Below are experts of layer 4 (counted from 0) of a mixture-of-experts language model. Rows are named router (the router's row for the expert), gate (a neuron's input weights, with its number), up (a neuron's input weights, with its number), down (a neuron's output weights, with its number) and show model dimensions 0-95. Each number is 500 + 25 x the weight over its row's rms, rounded and kept within 0 to 999. Numbers have three digits each.
Before each expert's rows: a language model's description of what the expert responds to. This comes from a sample of Wikipedia text that the model never trained on.

# expert 53
Table ends, election data
router:522506497446526470464505499502537492476508494504555536544486469506497504474515485527509514498511518505475518468511505455542495476484499510521527486493485492489458530485521495465543512521492540505513488530472491464531512460466499493514501470515437516500509452500507501499481506507505475457
gate1:485506482499549457478507452504535529510562500517480487483472485519529519523502471511503501527544491499505529477512505492509508487519518541487550517458507511449525514513509512463462477487486509510547543486492470487486499527481501525559498490465522532515465459430460540461496485493552483487
up1:522488474461494513468510525479503522461564467456473464470501481525500531512500528486495505495488446494478517487570498495486502477545511496495556438491494491515513506510436517463492511459479529497498500533530513518512535496502497483523511486493494513485518480455472498491514483515529500485
down1:488465463491509496468529458485528503522512464490472474520473484483514483502478500549452469496519491486486482503465500442453544481527485536488483503500533514450554500469515523521497446464521466517492541486506473497504501497537520513480531498511463503522518541453486524479486501532468462491
gate2:517492497464469482472533524500511526517503446516512461525516465485539524541527468517539471499488508472493472468526502503523490489476488479496541501531524488522456496533523492479503507470509549540539459502465470511534478487492554467509502516498538487528464485506479462505503469504538502448
up2:515505493543510536515445482490475512515488500525468524505508479488504546470498478450470479505461463520481496519493515507485506512534530527472502460472520494490501494466484494495505479473514480485499512520488518555506543481511490540520529494499497509498463541488520519510486504541460518503
down2:501493508458474485522473501461483498503511504495496504564498467508518503521533488507512459528518517492436518526498488544529497482470495524539472524515531503554462487541494488535473520536521480443504514485523470543478497507549482484484518462478466516522517514484480539516531508472515480548
gate3:495465467488470508504520492476537498494466516514514486533506450517476486499506490561468514516511499477507498460511500499512505493489492514499469482486533482470479465499503444494512417504525469498530491514501508458525468540482466488553467522532467515489469513516494550563460493496528557510
up3:447469526497489460452544480533530449523482517491457492462495503509497459488531485503546493478466474512552485488537518501457516496516468527507538477502487501525504482531525536455470548502569526498482534462481536514487504486497485476507494490529465445449511479515518498497466522489537479476
down3:488529532504485519509467505528501480535465506552476539478512504504461521463501466463524488512475525525517515491500464486483513472524514441471481426548526483547506537533509487494497581509493507539459516495467499526531472502520470519463492497538514470506446494533499437477485484469483475480
gate4:538527488483507473526519518500457465474515504511526504501460540516514492484494478529541499546492456478508511446474514507485521504455482535500511456468442454536484487527508477496500529495504499479482481500543456468500481499467472516461491499482451484490498476507482494530504502478477485455
up4:537505497438508496506495512500534509447487507503477506493486531540545513432468528458514482506511503488523534502476521498487505491469501516513492513480446502514485517517512477466514515491564505492512470501521471498516499482557488504488503473495512502502456502505512467531522480481479544474
down4:490476539492504493487493478543494491542503500476466507480465496459500524500506503532451494489522497497466491526525531513492492480529529540482500455510531474503510509481462527538473511488484470475471496532542509506484513523494472489495485535469466518495532498460462519491533490468510519441
gate5:522467493514503466473515501492566505509494507521551523492522520532514488503497509507494513491476514546449518459511517472531500476521462481477454529548523484540499440477535493465476526512533514479510507495500524472528509461441480465538539488527487527521483503510487480559544485510517496537
up5:473512513532491478513506513479511514511496501481514483532515477521469497472502515555542485489483489540513498488499496491481550482490478487502482511497526510516510482489505484497470472550536490458469503491504502512475516454464443474497502525518485482472477485477486489497532511478480504410
down5:506509541524485533471482485521476500500509516498559490470502479488472452493510497502494481476517503502472494479527464539483517511502514512445500499507475512499454517493535522503489496529447494497508566507498547523501476493465527517475482507446494498503487567515477512562508503485577503503
gate6:521503533480517477500544518521483518481497509498478532459521464519514515543472538472501501512518500470445516510499471514502476538481470503503464512559492488516490482488514503456556498473531530498504517517505507516501486511455505476498514533528537461496489443495518478550522478543527459454
up6:496502504505470522514527460491530460561470442476532456495473462502540533439550480480515462535515490529547500506518543500496517478474508505518541485495468508503502528519497475518482548510533454520513487503498479495496525473491490500508523542505487505531498499451508511456501523532514532513
down6:525505562470508528449507533447550500562487510508518494488489485471524508513505487537491504511536479485453464491483462490551472468492461493530483488462495471516526530517515527536524492529508518472479476527507500477522519429442500499499484516489515477510482471461467457524460515493501470479
gate7:491491520517461491497486489485433497527488493473507512506517485509507521523505528502488459537491527503448506488520504488509531510470478507513536514547509493487486518494515504528524521509463493513516463545485496482485486504469499505533513465526441482540557487457490476488516530539492537437
up7:532500464512490457484476511478468528495517480493535444504505507559518509498547501556516486503516490506472534503512541511485552511507522500528508507483518467492496502508540493514465485510442507498486499520458515512527479516479526499529509510503499476519551489501489480451477530513493510428
down7:533477468534513528522507514499499502518486514527479481493488472503509488489499460510489480443545472539458506539518463461482482482538510500521505497473510477498496514524510519489505525496549551482517510494495515465495470507491480522501457517508489531526493484506466465538502534476537447529

# expert 9
Articles after prepositions
router:493515483509541485493524473458493499517542509478513524533510463480476514492506541514518519519534524521468498465533497453536535510493502479513532450496497526517450520475510463507508537502515533508505461488476477495510524485471510510532480493496469557496536500465511514508490540483522487477
gate2:507500485512523492552519506491483533504522504486458455534557549466491521498488474509539455480474505506504499504508490502498509509488501473474475507550521534457461460520477450427503463487446508483519497472522472527545462529512521471523507515498489488489502459481486511548471523500547452476
up2:485530525535490497464467557485491509495490541461522494457496523477492489565466482507498501527503460501530515524488508500501464500520502536512481412517479466524503491515476497493500522507504559507502479504475500479429516489484495520518519478514536522492489519534483457484485496562460476498
down2:491486482484483474491532509476470528534522503520487437524501511507486479507499483531528529505497515531481487490486460492478466474515522503533469545492531518487490497516503480509461508499487488455502521506530517537503459493508498481501519504504500458540507524523453510552544473418515499513
gate3:457487459486469455522499505414482510496463508496502509534498522479464491489498419495491503532512492490478511485509539515479488495505501532498480487480540477559512521509499521486493526484493470486480473517480479487531520498489472523528502493532512511471503500525472544503501499481513494513
up3:512475495480452527489507498533496482473497503506511485462520500500525514478525569497490449497456493506492522481486504502519527497487485528516485455543557505480516489545498551474463462453502497440518537501476487508534476531497458453513474494511517458481465482493525498487510521500516509482
down3:491504494485512486487478462516496466534482521497473479485525537452499516475533469478476491478516504486529470503470493520502509499511509438511503532526468491549525536543540458472506507520489527502475488475440477504498520486510487525462515467460487479492509498506518453488462458481431526468
gate4:468519466511473562474527484521508485522536514520448527499500482557538471527451528478513499494517518498478484473503496520530495525492491519516528477502455515502522490448535499520487531462525501483457454510528506498481521513522538490478528523503516495466491498505487483479474489488505496491
up4:497494491467523494487502469467490556499519529500487505485485494475501507522495508510507506493457459494476530458467471510483494508507538495493519469463501501515512520504532529488510429534496510504514443511485499506480516472505525483504502491517508539468493536531501508483515503513473563483
down4:525496503506522490527519442485504500541479476534505531450516477500496501524512502487470466510516481525453473498471486425485529513478523475505529508508503463500487503488471476537524489468518525502511477479496497511499465528500518507504512502514478506469499535459493509509484512451515521496
gate5:514508520519528480504499468495487523530481522538529483509436512487514506522509527540528492547564517500532512411479460485493507456478532518571521533495555492519496537495496478505522517469513482509462488486515447512484497447462521450474473512510518534498513475518465478500487508475515488543
up5:480564552521501517495521454491495534513505536518524504490491516479492484541529534555525499511544484476539504438486470494471485476486533514553488529485545491545500498481501537522518539468534460509482524451490438533506506498469493442474484488503500509512505484491460485507480514460499500517
down5:476543525463475502496496506505492514513478487492527474477494497509490490485518478519478498482496488488503518477474507473476551518490469515514477458535491487490455474501513524518492468510471546504500534546506520506515458537490509532507487519469485513494497497515487507504495482543538516509
gate6:483536513519451529528494525522473522510480537465484478525520489498469494505501508470481527522522491508489472522508480497448486506503527488463468483480485485548493521478499511534539523516512480487480501510493507472449518459504574542534478499487486441530506500521493523492533511492519514504
up6:496488529461535498496451494553531477481488480496474480513480487489497532485490482488474517482510490496536510493480520478553516467497458535512526474535506519443474463475463479494510498481503562560524498519463501521566488501495457522511508469500510476523471511454551487509478483524482491484
down6:552531517520496494523488535466526458550447531492494490521476535487494480491492518498496520552513472497496485522502490418525514467490482491534499505506517486520501567485463537532494509527516547526518464512454446516502471450496528506502477500506486448478506499507521446492492539490483480485
gate7:485485489502473535476468501503495516523493482478491523528526490487494489514475518485505518507487501527502495506460535497464475502500486462457515477519511476504486501459528499494479530514465455497501477533505514506559462470423548518519490465513514471487487504471502511482510528458456490487
up7:503452498519463583505489507490512513531524458453484498485530476495500491525493503509479483532509501500481487523502517496456486507507472420459499489526497503526473503496510499485483531483524443479495500519494521508487428469457552476523495483538486525500494459488468490500506529458489497502
down7:512511506512514495510490513460442553496482543454508506446484498513502491510503473504506476472531516534457557508509476509499499496551527537483504452505517471505492505535536531488504531501500553508442489484480522443497496521541527533490508535509477533525493458515472432545507519520524525516
gate8:499512469527486515489531531483484514508531480482509492523545513485466490519502544465535494484527501497490455492505486500502528506535509437514492504553521468503519445520496521499534485505556466474527542478525503537477481492483502448491512530505490461536509466514529516440472496490492509539
up8:489518537497519527499514497450500462467488522505543505545492542486490524488540478524518461489501520484503508503494484510485502504501483485522416479516497536492535506464522469514500462490516479508481494508507483502528550454507492477488505487506442507466520471531485523484527484511522520502
down8:519449482482489438504479463497514516524510492521549487482486496469508517489480515492489472489512491514478505538530508490500466469469534550540508488481473523468532496524461508462474498491535511548513481523468471484453477501481523485503515518536503494483475507478528488478493554518483466509

# expert 15
Kingdom of, digits, foreign
router:526514509479489483475498476488540476532493516483526511504489473507490545472500499535491495509524475548509507518524491445529505509475490488488544453468469508441470536501509460454516489525483507510485487530465480485497490488475532538536469483484477518475509492466526522506505522557536507463
gate1:519551547483506501514507507517507494506487539518498479496503503505505496495509470469479509563475487485494499484470531475499474487505493518505489509534512495446557479481484511474539527494452470485527492499477499532549521490468508544514527454530487499508513498497472486494490501506449479512
up1:494552537473495481477497485510449502471480522475485508456478483529507513496462510486484497499484507528501496496459490470521475515502496535493493493531528519450567493528489488502528522486478431494528529506481515556507510443475540503498508476542482489480495493495495512522497489499440493503
down1:477478516485538527503474473512524512502553494459515488488496496468487473497469477510508479442496532481498496508537494450477502471503511538516466486500487462501579522464506553516485496496519511524487503469514522484510577517521523513529489498512490499514504502461509496493474490521449461443
gate2:480481575536487463513512515508520490520483523496509491505519478484500509525464480463501464508473478538490491510491473494509473517495480495475489518499492485448504475507512512488493514502463434478459506506510447481468539469461524499516505479522464499509459490515512480497451472510474471456
up2:495488497500509510497475479499512515499468496557512501491512501501486533507468498482527474496525459553567494489521479499541520495488551470502533501512515467454502489498487480528511497479499460459519496457529472488512471484511464514492507473502493539505468466498511500511453528572452513462
down2:517501514487474503471514496483503520479515500519465492528512459484497503452511498524512505568503499500481463517516492524455543487508535483469474521467469526520493513496491522486468528549527530497524478505481509488488513462510505445481522479508533529519478457531488495501534533469478495521
gate3:500506470491502507469500491493462538447489539504494499495516509519487525515480508509521468477505495492504506491505454488554467513500499457493478511489483529486492502507510525491489483512459428503499515495510470521510470483467514499472485488486508541485505509508502523525499458464489501476
up3:494502497524483476505485457523518532515481482442473522493503531486472548517505498547493477517487459482527543489469490470524499471527472492516474486512532514506507517510551497472465527482464491542438456475482467527486514469458528496543451499503501508469504492462501491530506480474484537488
down3:463497471467473488470528522516502479491468495513513484518436485480461517478525454476521459463498499493525427497470509484508480473510494496476530497497492518517500477520528501540501516553502507494480492563485490544523513483493480496464483529515466479492494481532513495505472484514474472473
gate4:504534489538507490489509502501518508512477500491505509489500524541528541504474514470502527462488506497566490492441496518507536522496442500489497474524501522505557477473473502511511477477521466525456542490452528485530472512516501486524524518506512488510537520465534522488493521524549527459
up4:452523468544491576509497464436506532475511540497502514487498521540508537468472473437516513504503469505496525523471483525514514496506495524486468506500469528506542499465546511484484502483508520524503499520448499484523532490528516497489525472486492474504461546553505490517519537495465540488
down4:473498534496509517455482482478524515491500463512527535504491467476476547529487500515470491490494507470484456507482535471455534511465491509514491484511488494495457463512491521522484507524499483464486453534522535536524488489470497455479495515496452526483481471531463528490526479466511543508
gate5:533472455476473516424517494515541522480483440530517480506467530487515531465533486471486468469584505530508514464499438477490494483469504467517507517497484504566496508515455519470488516507506509499467517503498509484518500503542493523532504503479510504527490499519471491501529517511491556505
up5:488553436474521503489471463507515491502448501544517481493494496488473479490536480494509529468528487506527495487509487477482510490517491463521503478492498459536490468482482516504503482475515503500469519542511522486525509511480458492546516490497480475507477476478514506487514552514499558450
down5:530459479499477482473459476512500533507488517499514482520463514481514506501492476490516508487434499468513514453488493529502506484509557537539508518545502461491467521503460519465502543535512528499521470483522505499511508496489488499473472508475541528499506537523506489479545506494486495495
gate6:502487538547458519486491485498495484543484474515495487493504536461473489464521465534500509483544490493532516542517482505473503496508529539505514437510509444472532554492514518508501474490463534527513488545508517475512512489541514513533467509527495527559496511483495461478556499549490515516
up6:505510491482522543523515478503524499527494481459474501516472467489538533451530506505513465509485514535495510478457503493515513475530513521522492543520463510508508483447536504504508521495522506475512505556466489526498508489491481466510529504458490449515500490486490494537483502493510504518
down6:495535539528473541510481502487510531499456496464510549493522461496501476489487522499455494505502473508481476537493442491518494536475548492536488504493521474533462547497530506556479487497463509454531493501539495519493518481453456515517549501502507506507472485522495512550493515498494497495
gate7:510520494484451507466525493502498504500504498483516537507545483505510533495498481470535475492513489499483485504478505494460502505481490528519513487524519493502514558502530537494532500535489491491527444498497485476537477443521530490553475466516465484522460517503446505487496503505522519470
up7:520468486523451509490516508527521504516514499498511522533545463480528508491504469455520461514492490502482470524520534506454531529510482508467502497478490499486500528512506524488498514507498501498500474508496517513514466456518537503524526496543491518516462504490464468499469478525532483455
down7:508492494457526491494472478521477520522498500496495473512514512510523501500534511489516521479525481502516517508536481508505494518536475463512473534508522500523523463518478472504474518484506549504482506428498457542472490563518501495477485561513515521493536455542490451537488577488541505565